Below are experts of layer 8 (counted from 0) of a mixture-of-experts language model. Rows are named router (the router's row for the expert), down (a neuron's output weights, with its number) and show model dimensions 256-319. Each number is 128 + 32 x the weight over its row's rms, rounded and kept within 0 to 255. Numbers have three digits each.
After each expert's rows: a language model's description of what the expert responds to. This comes from a sample of Wikipedia text that the model never trained on.

# expert 44
router:154111106153107154127130131124096157141085116111117133129097101160137186099140106148129145080081147173150057140175150135128132095180143186066142147052127045185138138134129161106148086176107147
down0:175150143122149150154175170161105122133113137134105124152133111158123115108128093123103129101122178140160085144125157113141159112177143173059108155158175079163130123059092117105159179120141170
down1:192104107115063124193144069144106128180065147113139059138130186089146109139185108143141154050147115083174110115114130146140073122148178134108196116134085096179171141143148173118128163104081128
down2:109121123135155189123066112133139130113089117168159123134170135110110136116100127100165131120141118115150114095123219147132185097196133134109161170107145124128161145123126119143143117119123148
down3:094114169073132148152071066100147110097154120144091158175134134154077122148127134058125133125181094138142162151160137092136135074075175156189150168108088098129059099134156132169143141112139156
down4:054182082200129138111101226133157148126165177102140093135129121100196094157065166171102131112168093166116070134151129139154176101057132118133171147093124112087142123123141090132133143153095176
down5:097126119140110159113125129166175140139115088132130152099132171155153117115159130124106138082122148057112098081131146127125123106145155168185144156109131053149114133086185107089134100122075079
down6:183112120206158127108100093132167061089124117102095104160119138101117150147164052078127108078156140101138148076077146131089137159153123155142119127133132124155082155113142116121162095092123182
down7:121150142085126091125163141177151166130159087148128101166140148093151131184109142141076117141121099125135140165125200152140087103050136153146131092143138110103152143143169152164148129119161072
down8:121186139164100132052149105120154124069114133125105121137062136175153058155094077193144109114067121119135086105104154125076123178120167142154111123190149170149119169170102117120121174101145151
down9:114122157174077090171123119129166141134130113108105120135134135161106114155162140075118106065142042173101193140084105078062081175149147179098122085126145162147172206169134095149080126088169172
down10:186168084133077119133157097129148161193130097120122138111086101174135148040152131151072172124107127183177178094166133138119152145148088139101134108069150119092175142151096159127130152103106109
What it handles: Proper-name modifiers. Early capitalized words inside multiword proper names, such as National, International, Royal, Air, Film, Food in U.S. Food and Drug.

# expert 7
router:208142087127107130097165139166142175130108152176163109096153140121208129132194142147106128109115139140155148136150168155062106066093112151203124128113129113091148087126150162144166118114143140
down0:186152129104152078126109110134108160130112112194121076097070126125083187118128145169147179096161152140106171091064069098095136092146162166128142103093165182190142127144161134114128123119096146
down1:199078076151138119164130170089138167127161111143150152105117159140126103119116133071150087162123170155105119073069108114111126132115126133188122116141137126123153105199113130073172122117111156
down2:137126093139101159155117100166179132129173151152169094159113128079157087104133093113175167157177131128126125077098144165131135107166099094181096107169112165078098152092156105185135088140095099
down3:142070129123106104134119131138096122150182107136124104176177152151131113047127124156115123131166137126180146152086141142077139119117070161174152140145134100129133117158107127137173136102131134
down4:088158184136087085088100093065078099096140107105130123144134165100091128115084117133128095104146132116103096095106147137161124138111138134137060118101142123185143124119133033086107168153102166
down5:119129111092160122098077107108139117133179142108117152134154167106138088154129110119165149108121143144141182198113107151175128088112179072095087116132128105125156131124128127113105141157086103
down6:138147140168109114141144108106075145148072127119105068121098134101119157165051182053124123127141132154135129154169120111083091111107120147111128098136156134135127175138076066172100100146167115
down7:140145192155143154174173109155099155097083104183128122132163116141095129111144178124099151094129085111157133112077118122166090191112101124156126148146146153118100132123118136105128148071118143
down8:161136108105153108149161063176081144166124138121134129103068098107132081041119151081068155145128104143182092137156130137103120165107145140181167167137158125124101107123104144076109081148131077
down9:085146176126154194114093121169087080095124115132100079117067103107107125173160083101133145112114131155141134121091098083123132150149096207166078141088075131122143102121076120100120137076095137
down10:134061070142109128115109135094186113152079155127174110127079149140132126171142115116151072157135130154124099081205102082158149129121204131126167094131144133149128141116154114156116194063127145
What it handles: Sports team and place names. Team nicknames, US state, city and league names in sports articles, such as Bulls, York, League, Carolina.

# expert 54
router:156099146090060157113140123165105084107122110156181121115088156099129122159175126112109143140177163130104128127113126119128109092150109146175159115147164167153113130152142133129164126066069151
down0:162138140169136073101112120161122098133126151140186137096065074125093121149124142155167176092149125102073156160130142121097094055108115099117116075116107142091123107133069118130156099143172135
down1:159186061134149126185140164131156163175117049125128114109097074029129173147106165185180173094144124160163117165125136086166114105100148083106158166110142124057138097129088127111140137153107116
down2:117145102053115096145134159096114114096138163132122110082159079114090090135103173143090117066137155120120163105123121141100176152188169128127142171150171109093125137182046135122097112136107088
down3:150104205060042129133141153151059123162081153141091143122082181097137099182126141146127159116145087043071190083166150173153137064112091153163156112160194083132075104074132173132171187121094122
down4:110115140081118083127116190114116120112108105139133083165154127114116095178060129106087073104095132163122152125160112124111094077144169094081107101141139128147108126119112182097086162062127169
down5:171096127113147151153072126133121118171088130126109114087181122115182117130221216147130126133136172078135074171091084101146137177153096130125128094147156148153110150154154098085112136061082140
down6:133149170142088157116127165209153131198196144085153136155118109126134122096192106116124111135163143167165095121153147104100079123150102147136119184149105129135147189150091145143102110110100138
down7:095131178085068155105089092073108142131124040121148140092146145120175134170101105085057160086131117095106133101193115108130139168156119095121102128125168132119092098135126146112113120177093171
down8:149129155151118119116039167141150134064127138126153113126095142075146149111117100134115055182130154148211098122138074175091112115237199084150135076116120091137108200131079146167168163150123094
down9:151094152151181099109113158180179138074097116130135128139117104122154131145187096123079122181158128047077126059136158107120114137123126097133171104161159086116136135144115157212180118139088153
down10:095119124060183186182141125133093171128169217128141092127094147117123146073043124174114102172136090094120095124173134236215056119112117105139153101138117120133123135073146177115107082172170110
What it handles: Periods and name particles. Sentence-ending periods, often with quotes or parentheses, and particles in European names and titles like de, der, von, des.

# expert 20
router:106110133134014141141163143189099127145133168124120103191147145192185117083106169108106097115061128078094094161173128125152119091141133091000104119114162123120073116115122120133130106157151123
down0:111165084137182112139148092136149135048093135129155115154135151102153102061130123166153120083122154100081152080128078171132122134145078124057145160154103137057099178169124078173141101133183112
down1:121124134146133132110174115101100143141120146163169109104149174104069112162169107100127143163139136183126119099052179121162099175152114145102155158113109132161173098090128146186108059123111129
down2:124107117131162089156111155122126151096177119070159128137093140100067111078142131160144110129111099142151155137139159096137119097092144113085093115151091143180130114117062111037142159113167154
down3:183146057088219109069103147093087135140148103070113134164147126138130105103076113101140142126118110111123140073108143138087156096162156085142126120179056071109122084151180092128123154148155085
down4:155110141116076130123148121101153136117125143072150145177095118121100122098116098108100132188148148113095128121187004130172097170125087122076139084104150153139118156112130030133143138146133081
down5:142148110124080090142107097090108154044119139135153138115136112158127108053086158127142083125154134159057123095189173082134157109156070128078064135101086160065118141055108099146106135127172106
down6:075131188193146155165160162177122178102195113113120075130124121114095077127137143134032156165098152148152066182122119181150141159159112124101128150133207157150116209134108127125118168120123150
down7:136158191053134148133140114145087151098088160115150094138168113088140121140126138157153082085125136098155107149120191140084097108084113169130156126168096125155174156133126132076195136178110145
down8:095114147063127150103119149135147155116090120176203126121143126188178144106130130153142110139163128166105143144114101071146160169139081112120161107161150130153156036098119064136125088095121136
down9:123108158108124134106167090104110248123108185139110156158152158149191151135164102153133102116099129076103082148151076151043071123139157150170140119086142128117157127126198190152104127149134144
down10:138114127099155136151113123140102127152132118189154115125137128137133129069133196197128147153111169092098149132161120131191135129134108151104163154108094158154157081122131123154091109122100168
What it handles: Table pipe separators. Pipe separators between cells in wiki tables of sports results, rosters and lists, plus semicolon-numbered HTML entities like 0;, 2;.

# expert 32
router:074133080111139070165134171097140065114116134120222083074141144151154144142124183131190188152191175107115142097110113167155142114057162128179118096120157103109139155136072151109129158144196108
down0:129141115135153107083140116153097121110113127123130113071180191107086155154167163109103142097161149082100127109153118162100197113101137156126140134110156140164127143167168132163154137147082142
down1:115089105153105135149103124097142118163172095124128129107097164143092147197126121124136113168163115142176126108122146137140145105137135125129120096193131143102132143161107083117089193128121144
down2:060174090062129083139093146091132084158099141140175114104168078131178137074114119148105097176068147098128183135152113122184155083172151080116066070077190133112143124165131122178124091128124104
down3:093172109130130110102110083137125105104072162114116135171102092129134093104128160106132117140022137209139143129180133132123148097106165134079124134083121150115152099143117094165138118075121141
down4:118088186196103137117140112124181093138112151159155122107087116108081186142183093124137116129098144110119079110078082114133120142123121150104088129110163100112118084124113055114157132103133099
down5:182172188144116153186197198175131140180128144097096170111114106100173183116140109083100124151107127182140124168127098120120158088124092069145106152148090145130158173118136140158124118110064108
down6:112125118101051110154113116132116174120124130212177137123089102130184183141121122157112093156105135142144131186171137131144113094216164163114084113102204111121121092095151117156164121117138046
down7:123124140157070106115134159120128160052156169076166150163103116108114162086125033125095138136095045108096078151146151165179150144087158118140136150107162121150180057145124135166072083143091160
down8:153062168109113085134077129166121171143058141141159150094130082092136153130150124151106125123134182101159150144082129107172119100158086134158049123152154142090107089152153129151142092116144101
down9:141109196159077111097120110089128115081165085134168155145173127094067076119142092120153145138118128108081096173117086171085089160164081099171111111086140158140124094165125155137134188153062172
down10:121106117133093107158096154104153230121126122040122137110142023095152122145162117081090119126107115096125108126134104127127079096185194193145157092100157109135179145093099119158086093120163087
What it handles: Determiners the/his. The definite article and possessive determiners such as the, The, his, their, its, usually after a preposition in prose.

# expert 1
router:111101134101079149160164142162109115136095158137097116179135120161139144066096173126124116145092098089103087138174105118192093139160133048021117151124151149160117126179146099133156111120142104
down0:183125164135082146212136164135075196164166137107107124099152098087069112084132175109132161105129133099155095080218094110086095086113122133147098121151060119089156131105112112109117073084125119
down1:151114142162147126108181146116146124149187085086108132177135144158129155179133079080079125112149192133162156174085130146093141155159086134195199125151143085125167133115150169156133093088156083
down2:143174155181143123111098128164144115092132163104186093042107122123087134108128139185151210074172128096143116048110175109130114090083153131130137143131165155170096118156177109097244151128134116
down3:154124041171111153172135115140144142086145106193131111140178067139145126083152123149152097108150117124113174146132090144163128082087139173136135110146131106129134099096183109098157107129142112
down4:108137178150127032132155121120130074116125105095121105119149138078135092148155124115185144116143141141128122095191094125089174079133111123125193160182073106133075150082070149124140135079147132
down5:128136095092163105140125132099174144109136128068148143122071189119103164123104102135165099097155085105104106159086091084139147108148124098153140080117124126076126178205131099151104137127157106
down6:101157134129139070080148142158113132131131123087145172148074091174101129131089124138102144187093120134052136098119132101103106161128166177101127081147149116141171076129134083156138103077119089
down7:100134111102102192160119138131095125178143096171134122150140139175124127156130123120106137100110115156182101141123134116101156089146223093108069132201167132143156144122140153164138157139157101
down8:160146086152179112079092143118140114165141111150133209166107152106135141073119095078125158210107116095145195080168139119114199101185106116120132132108132103110130113137128119157140097070127111
down9:166127087156143134093066172121088116135087084103146165129156085093127128109118108113091078133084092009105116081146166139060093138191175154193154108114112088165104132189136106113192167164152175
down10:210151070122061160173063108131092151132072116133135120115078099163203079111141131103059138149117097103173198092147129085106131087123121196156155114165153172126131185173194076163087148106173139
What it handles: Table cell separators. Pipe separators between cells in numeric and sports-stats tables, plus colons and semicolons in infoboxes and results rows.

# expert 41
router:107126144141089183159158141120139117163184137093175131172120162125202129077132166165154103143060171144097134159078133096118144082080165120151113127108152148125106105123070143095136098131145091
down0:170164147093092110170156119101231149100172175159135099171164103061092116140110179120106163124162161104155121120130117158102145174143122120128089083167171115121188119135154101070086043150100126
down1:136138033133113117169161149182099131127183153139164108126146089119146204102103173217145137175105062173126187112115144089165108154125159132143163143127073102145126166122147133099174167149134136
down2:175104153142171127114130105163111065108168167122140161127111193156049156143133108125141091101120138087136114095143102157129124145109149149185199160054111159101075141137134098128132167147095172
down3:132174091100102073132100108153157121149086101118119112120097117159083106164147062098173106061133167153122140083135116152174130172121115189122087137170156118172148179107086080122139114094101110
down4:093130154148118111147140072147172110144189116173152133120165125150113149121148132097109106090131108142146107151137189169116116129108121140089180088171162208079085113146111136115198130150121157
down5:149135134203175085168142104132091141143153172142143104125170239131167116068094096143101089111081089144084139095118173153160173121144163115150140145071171117152178095164152133184136132075129094
down6:136158139200145049133167136110161104113125142134154110149075088153090136147125153109147058117127154097106099215183088121123114111113123169121078129070093153128121157106171142131093194154070100
down7:142144122099132158124116157134100124144079164129172161135178108121123154067116171145137137125106097161140104144156139129130051125176132093155172123148111116135174158170130094069113086140032124
down8:139091118163156063107108151110147132112160122081111174112108100120062139166106175115113156092099215101125122215064158159163125155128054103126130135187120094158147176097146166125160112107126097
down9:153134113129097146117116144166195155118113134110189129161164146076113114125171158123121147142101173104178095089190161171087110131171140093115108104123190118140144145074123138149123123112122192
down10:176134137139144040174124193100129098140070133137136159133166109115118107146127148083082083093109102156124165104179184140109129103086139141086125124128081109148140116128116133148175115140118115
What it handles: Line breaks after items. Line breaks that end a list item, caption or paragraph, often just before headings; also reporting verbs like wrote, stated, suggested.

# expert 11
router:200107109095134128119111137168103099100138128146143113124161192136127195152057090073153152107087133164133174117124141070181134147112110153151131147186144131148164117118129064205138160082179113
down0:165169108151129161100139137116126136107135172084145091094128136132142161106176129165127145148171152093115059075168064118134059173087141204110104165103084178156153175158146130147213113123144114
down1:141139098148105138120139147008163169099129165100158174075141080152184111157166150049153150112103120099171092175127127128138202076095127109159124155103133202161136137160092136115081113117114094
down2:080136112152180085132132169146120110144124128107092091132111105097119124130094148118129174085145130157097118089146109080124123176124123176080166098112132048116087137159172128134074124168129126
down3:159130140132121130100179156117100100089110114122148118080120102103156107118130153121080146116120169201142121098123122131155172097220161103071171115172160185144143105136068112097144151134136113
down4:174109127119085131087123145124171145154155159126049104094131122118120066126198132129118124121147113122083156124135123163079096140068065143150171133078111137173103084076138162124165145130093158
down5:097118152189131149125139114117196164100147140167112129134081102147082151096162117136103119123097144132111148162066194156117086138154119152178036119165114171191117139159183127094105104195146114
down6:176132189136127170146106128116117121152094111161113143083116100110117142135174137115075186142130152112173171097120142102083122112192091107149144133140144161138129189130052117118157140051135108
down7:102119122131133116193125121095087084150070111102056128197092082180096122159150111072121158068127082190098164110127075138119118076065135149024092175145152131070128123121154175149147096120111172
down8:084056120137128115109085107116133105169103120126176199175109052122137132133108146146081131107124125077165172137110200176159143176155133124107129169102100149106181129066131118070151120155120137
down9:125130145132105140171155119155109153149157134103123130164080136146158085156147101130119088085079078134087087180166097123094129145150113196066087154083148094114127170149177096100096104108125129
down10:116109086146128060171085198114103121166113062136116143096127126099188163074135148147140137123103124157061137107151111135086074139088117137133170105164170160082061116084116159123050112120094129
What it handles: Name and taxon starts. First names and pieces of names or genus words at an article's title or list start, such as John, William, Con-us, Species colon.

# expert 14
router:182120154146137114128109090180154108101079148147139140123170135101079112108133133159115139117109150160189103066134121165081107115178136089202102095150138100130113127111094101114102095152098093
down0:092149142175099095112114238150113165149164132121140149124167167127164124159158097154133182192141159159051073136140134155058093084142098062147134128151123148121094124167149217117087124122122177
down1:107138106145134136117121104150115129135194130122114125155119160091111144127111134156144159122129159097125135093101153101188189129147191085201081155135152126176110166112152150140093049134156141
down2:162087129122124108137117137168074176080101174123094063088104155119138116103123169148161103131165154151124134141182094108113174143126143158154126108147157133090088067107152105158154120161148147
down3:107069166117162104178113094123173100074087168148136103070130105123167152101107167142114097091098129099200094095141059183114113106143153114163095157142151115103187095100120108154104131119152115
down4:117150082129133137162098136103159088129140133050106066141153085157137097121073085140074113089145164136128111131149099096092124162087103152129103164144166123111082113102141130103151156120109171
down5:140130181117155134131112219123098076117066064131199103094116163108137055122109087135090137089147222178120164156119158116140125133125114145178142154130178134158126134109135090123105103110132103
down6:145176120104128212139134088120113099090112157135101101073128187164107106091101076137141108106133104153145129162138117135139110181118178126219136177108106164136100103061156188143142116157084118
down7:128129142122112138134119168092172111166115205156097128115183097165163127130131146100111082126116163118165182115145084186166137117139115125125135095194124138124139128130113128173149131157195152
down8:106143128157113122107161139096125109116118099095167122141115106128130079142097096160112131103127137168108095098153157109130165117115101132116196180127084115175186142127084146169105150138144158
down9:110132151079138089120080069107093089168075121141129076116134042090133184170078148098080138090127091146127094163116163083120180185156105108116097130095154175171190109145128119099052135110150144
down10:121144133094134109129159099095141143125172163153138172113099124107101155163140099095131153187155126170146145113198109134128103152101121130112148138124084126144177122107155088121106148125169111
What it handles: Units and counts. Units and nouns right after numbers in statistics, such as km, %, votes, million, households, females, especially census demographics.

# expert 56
router:213169153143104165069131097187111150111159107131099186159101081048159122120067117143122122155125122138144084186159096132090126119191087130133046161156145143158140126121193192123093112129112116
down0:149091132099114123143145149135103109105151114114132107111142176158143171087101164128104065087156129112147158143093140166103122071161135093140152100129090117097140126071084119149075184108133135
down1:119146114133122103103033156109094086099179100095129148158107156096150095084098130161126117125138123120129115162146104108098179150069159189128126078112174104121090110125146113084128091153093164
down2:156142117201156113072105171183147142082140155112194145143194139105130139113101098137166110141158095119092135079160127148180083091103124150107116096121180163196142145112108165142075092132109155
down3:121098121177124116113127215086149144081150134072154112136103175149184072145082111180163125122172064128062118189132109198149119088089059126078110138132139122160136150115140129172151140145141132
down4:143152077215207121098190085139168123063176198148157172101081145097065107122166103151123166096125081140096116171104129108137185124122121124094153137146098084140100144137123171090121095201126102
down5:202141104135074080120197184076092128130159105143095135152074085136158164174200156175119210102072186140117154168166117064149094127109171171083082118087092130106203180128122160112071097165166132
down6:121068107140144143184140118177106158203092108090138113124188119125141096114048136055106118146137091159153156106100136142123132134068095129137122163139136161122175160118117065121161091101157127
down7:104212122153182146083131111110135074099160175095171124172101160085104174132136152111092155113124143092112140150108176105166182145179116183070122119085093138137138049106130149102086181154145129
down8:133080080160146128127083118147107080121152175139061138097128147135127164120142089167069122092156144204087091152159140089105079094096110116116155155108174132129072086068117099120152149187138141
down9:050092117120107132159090173129118178129111155131077132148074080054125133094081166126090133088083147153136126111089183076117136149051187095139097153163132155135121133119135113086139115063137118
down10:123119211134160096149121147147099118097086153107136119100122064169129108116154145188108138118150117154096114122107106143145139110102105114144190131115137087168111050094151118141164144142084122
What it handles: Nationality and region adjectives. Nationality, religion and region adjectives and name parts such as American, British, National, Islam-ic, Hindu, United, often before States or War.

# expert 33
router:113084131169203090190127132183152109105079117089158152213115081136134118116187107098101124160111096116097106130090117126136134130122128130158138139122158136135135137113083120096126146102116121
down0:095170102104119165104189140197135150159141149136120090083109107147130157195127127093138116114178166143102097175075159115184112114126114094110125129154112116130186142118158177142119099127136079
down1:134095172093200125123107109182153154143192108071146149096155137144203174121107170142148109115077157108166121153135138130153107092105172100155048105142102118159115134136116126191109078175137185
down2:110125145124103137114125025139187148140139124162116141068133150100177142129078115135171063136137148149189133099118086067145065190114131165129073149142150086095180136111132063182130096151136062
down3:178100107133130095061117124200161114095131176127098105160081117150129111140149104132105145055162135149113108122135162084124142118119060194129136143077129099156098113127123119133117153111093138
down4:085140198131144124138099104103146095144038143158098112158085141122057187129079141151127114117090127128092117103127142096091121201197102117099108149099108141110127085132156142064139133149139127
down5:112094104088141138108167127161199128124133143110081122094098082044145052122128115201134162152109103076069148168192133161094155090149185112121155128130196116141103182116132156092167113158116168
down6:183152176110143193153169147171145168126122171127111128069106177072084116100169115108146144144178129113175102138119168135137115143167098115163106144109168159198116131137167124098099085154170167
down7:141166159134099055164108111117090052155178103177065170104084132105111107134129144148115175164132027144139145136125145112153137150141103069106154131162100068108120115084150133144058112152118098
down8:131088060041153123177124152095152131045089085175154114163094134098158092088097132139196117103199132117110113059137135094120125106138128117100137098104118126082124120094162156123146078113141142
down9:161064162121167172112117159125085214105156117114056094128130126122204155081129102107162108182135163186123134118096129060120120104135094119076084114115135123179112114109146148137158129139178108
down10:116120065090118166155071126155124113170142100190176104111199084082104111154106149168148110117120132106118089123080167154130082125148151159152148090097114145090114141168047115177141138072164135
What it handles: Commas and clause links. Commas between clauses, list items and numbers, plus semicolons and joining words such as and, while, but.

# expert 49
router:108121151102096110096061153153133172192172171121070123075139068084162136108111128060105193106105097171134092116094138126118119141141074161120115154170128153180118134089074177095145119167114152
down0:148142162115096108120130129092153131129156082117150071106118059124151148135119108114092158130134124139090116184108108120130103131174078122110096105149041139171132152146127156132152134148098095
down1:112045124137165109155112121128070106079089157099104162163108176142115121088155133164152099168186093103086095192119075184114183117156095094144106126195076124124077122155131113100183128152099169
down2:111138147129101097134092123170108125122120084123067096129119110147171099127154117108094133107153132087152110071082139058143141135175059090118123090112159107100093110162122132126087150154142153
down3:150103114109115155163140074148144179108155136150133106145159139129102153118160116087152171084137117111156170070066105140164071125074149112145104124100157121176155056182117076123135171158098157
down4:074104081165163146203043097086131077074138118119100168091121131105129141128150107102124129196101157082092102134137147142082104157085157096169171123106162131073093119144173117162165084152162135
down5:127134178123162144075107103177138174139121117146109103114202185162155159128155104138182110137114129090136092104100095078096074143085103084099140138090172113125147125136122123128156179131159195
down6:153121126149168133002127137124158183151164197105114144118142173130090138169152119163086105173111078157161125095021110165184130122091137089167098124108120139108110144173126164094112135156099117
down7:139126093111172117143121134159100119079131128106185119083145131200162139144140162129136146116112082082125151167123197121194131136167116102128153117157184137146116099127101188137086206153069154
down8:162089144107089098078110125139174098094132150131154087157136185103167121156116157159155140129177098076113127116072166166147130090143152097122140160131091120065095137146126029121167094183147139
down9:117104118102107133133174114153130135118083087116135156095120124166170154122145119170114140075116185118127114093141097145120079074037141147127162177157129164119178158185143142152101143117166108
down10:047106152152110236181121139132141131156154101110182117162100121113136168161119084111146080189104116109150180128189158141079147094119108152140174066100130118111155106175081191110155179097103155
What it handles: Quantities and large numbers. Digit groups and quantity words in measurements and counts, such as million, %, km, 100, 50.

# expert 43
router:061101120111167133110110121143140139110121094148097100084120149078164175182167114079157148078146109119194183159125198126122115107090171164140114145116150158134161168149073091136089091114186122
down0:121107118140112174131131165170131135107079099167115158149149124133171134085161090128139187097171136157173161143152094080098139160105106084118102130135127135128139207174095102121131095166108131
down1:175104164058160120187115182158096114128156104149195111098193124154131114127209088140156142195096156135121137155099104099151168069116152133082125151138105151090114095086139170140152135101145147
down2:118105120101081138131102131120138099121125112083092085086129085206113117144083127131124171086126121139106174139136122084086140094141137125191127123134129098143075112137140165082097129126142168
down3:097131074088098127103071139112199063180103161075102119086173091160094124110092102129159088130138129093049147090144098084133151126135127162128218145142113070091123122087098143149081125124074129
down4:120098093162152161133117132191124141112126121131100213166102109112108131104107110169170162132109129140154128150136108150094180099118141114118120124113097071164150162111199196111115123108141177
down5:179149120205151127139149139192170160120158167157095091143116135107132086120122114126097126144143121120172085151134089158167167070164093136117184131124098101158124130139123069096156157115153125
down6:116123084080078171085127111094121129117093175115175150102145151206154102127104143149123174131160089151194170127105095141171112217125161118153105138142187069127119130126101082153116060136215126
down7:139130116139167138179131141142116107131122127123091063096115097087171167173120120060129092170178145088067134111151166130129135166116111148124152116133127155112115121079101096086116161123115179
down8:118112116135158116153145176092106118156126145131149181141134156091125167094087142179116065144128127124114129139113166201160123146157117105050130141110093075141145098103113067108065193122130160
down9:156154120173109157113081148178182141134093113172163120112084076134048141171109079108074117109095127125127108113175131098065171104093161099163117047131130091102081133119121099127144099153144125
down10:156146126100154055116115138064168158200139121135152107114180112116134121122134135146164116047164131055136149145116167101119102124082137126090139176150131134122094093055137107162117098152082147
What it handles: Family and life events. Nouns and verbs of family and life events in biographies, such as death, widow, son, married, born, and pronouns him, her.

# expert 3
router:133132176117125126083176137104062074198223125105168136101074135122198122109150177110096166099090124129088081126083191129065160072097122096173104117105197136039088084125130099057118095181134121
down0:101146105165133096117101133151072099127148164102162071113173133113166087109133143149069135119107151111173139113190091111122163132136166168143113158125144169118164149139175076168114142140132090
down1:154109139186143152158143147104140129106144155088179110099127133124096147096115173152178089120142099118102181076203141104176094152112127164130089171115118161174176104167155104168109086168107074
down2:073154106164140168111157178160175130100128138117110094120102150124135158132056126149159132189114185025134122135148150171190065148123149122139125113110167153106121128073132110165153077099119180
down3:129108124148104111151122153118150130140137222107093123163105150143150093130129171157130083115176151097111134144121000133159194172120200134172095163121126171102138149125163115171175194079138080
down4:136085120142199144063145138163133125110148158123099196133148168137134157116112137163084181189115155108111153154091093153154102152155152134126107186129145113146163155091150098043118176156149116
down5:124084145157173127138149152135072099154093187093126166125086089160173102140093132138099088062057127115115092102164101109133104194101109132087151110105097103148129136106144091058162126133077083
down6:142158198130078135122051122167136153129193103125190069147137123148087077147088111123147160137142101100156153202119127174149135170111086127143061173114146105142114169139172130177115132115105155
down7:129068113182193116096150119101100102106123126076103145104142090126165117136193127161148145100128148153155089113140181115114120113152150066201139103103115191120129102160113136061123122162128122
down8:155142151161165113095114138123108136083110107093132139079135116119176180131096132187180133126137079121189154156117198119076122133130115099173139150107144061128165119072103138074099088144103099
down9:125112103089140128151158146105119151109141154139140088104171095104139090209084153083163124091154178096128176107121111091115114127109113176126140099162121134162102115058116166100179124109112114
down10:139077146136154088083082108112137065114117099149126116180090159096131136111112133096139112200181137173162106112083165102133104095155165145080134100128120149106070154092092069185126170116119101
What it handles: Place and nation names. Country, state, city and region names, often the second word of a name, such as States, York, London, Bengal, British.

# expert 46
router:108189150135113107083107125165121142113166132131066120145155183137120140150121113110102096153088085142100064138152078146116093203164100174075145147173099112139106132146145109116064115162130177
down0:149119170132154096154124104162132140139101160141116119103143152146121114105122102099144102185164101084149148167151117109142112191068152131145091130093162121124145091106115089149152111100134179
down1:147127110143155109177073179119118175134090161124117089085124148099117123108132149121153135130148164119072148199076118098156099133180130169151130169115128095155124120074106151143123090131114083
down2:160093133110101134069192148105152152129128086122122170142124074140096184179189174126109169182147118154126192150128158102092195114147133109172144151095058139192115112121148107153141094140127147
down3:118128124120087133143099169131165205146090130138177165097112109108141144100191114125160155129155107118171164083130121089121085109061142133143078117185102125162143114084112117162191162123099110
down4:128162114143114153153079083113121080119144118112114093097138195109134115092103098093138138086122109190129128086123154186093172142140119116116149130075144027108145162151207141110131157093086074
down5:151104122145078102112108125155141159175100117123162174164155116152123153102167171161136181117142095129138215102134157127162120117176112150100096150081069129124160112164123130123140102086168109
down6:037125076095109135192117142137126171150133097132185168124179135109076078105168147100144190181151182145165126171134165104150147138069137210202171131152105116113130123122169128194151116110111136
down7:121128139086151205125083121122093099162200137120065099094110166159122164098105115139133147095109170128125111156155147198136224117167156121117123159111163099109061107193149146081082088113091117
down8:160127150099167137120084107149137110144105138103128098118155138086124172078158131085101155160122186187058103130142109137137121153108122091116159183137188135055156062124136127127177153141110189
down9:120173127115099155126117100099047174097128106117147088075133194103125161102187127073160113124122136171122143023131125114079121124133152158167099129150116149104113189104142148141153167122117132
down10:169110158172083150140128159081103097141077122137091077155140166118141077160137139119123112078040122148145105098124131121089123144167101090148118120164101140123181122092124120146049104090099138
What it handles: Quantifiers and determiners. Quantity words before a noun or of, such as all, most, many, other, two, several, both, some, same.

# expert 60
router:087129120124122084190166158098164041137162140113244071141110163141150131145159153115195169141147201108124118114122131159139150090066159118160115105102148096102112164115044150106137152122157124
down0:116126132103111107169116117086110119169144161092127151105124108159148150151165069088127121083126158172092101175093155092143133089060147156047120138100125137176116136111121106152138122107154131
down1:191145158190138124076171126117075098108127157159062121156115137157121106148067182165159155089133154092112161091108100061087129163122144113114138154124137150140121098123152133143149168135081129
down2:131126100100093155108141120248130151121128175079091135165079101160115124077140162125173141174197116166129125103101119084141144143124169168169178099156149101151125131194159100142141113145100096
down3:153055144112163134158074092113104171140143131133149140113162114091130146118110123151094120064152198109159153095107147109128118131106114119102174113133056174121129161144110085114120142166128175
down4:149154114139079139077106093130136122159136125160101109086127121186116145172095164146123112135125204118143093157097120185097089150128069105112110086084147131128159187093067144144204145116112122
down5:157124200172091106204112155116139172131090142100132178116109071095119169105117133090123071123152142135149102117092153115064099087095160189182069100136115160071098164179156129177126089084158142
down6:197108121107162140117157133136070133106229125090100148105151122120137086137133159116097166096128134101143145110095135145113170095123154126087204148129123179109144166137098083168083079071159112
down7:169092155102136151083096166107122163135129129127102108127142137110115074162133138115146138149145113073150078143115061120099138106114156108104161136144066168122112139117153097173144124165171110
down8:143099134084182122127092159105190049176143115214096110086113140088131114133113167158119118097155210179123189124095095127080104145142127114105124152141104105165115121148085073099158124105174123
down9:108077159099123129083087104167189086109092090164102072153083144179083131146108095197148151073086171084087082107160126180105096055081106086085154138117177107159105080129139084118135160141085156
down10:111172115113098148138127085165151221148110113127064074177118096154113184162123113089131114129082112138082113093162134141104141116113078122111102147104097171115191134146124085116141081188074177
What it handles: Determiners. Articles and possessive determiners starting a noun phrase, mostly the and a, also his, their, its, her, 's.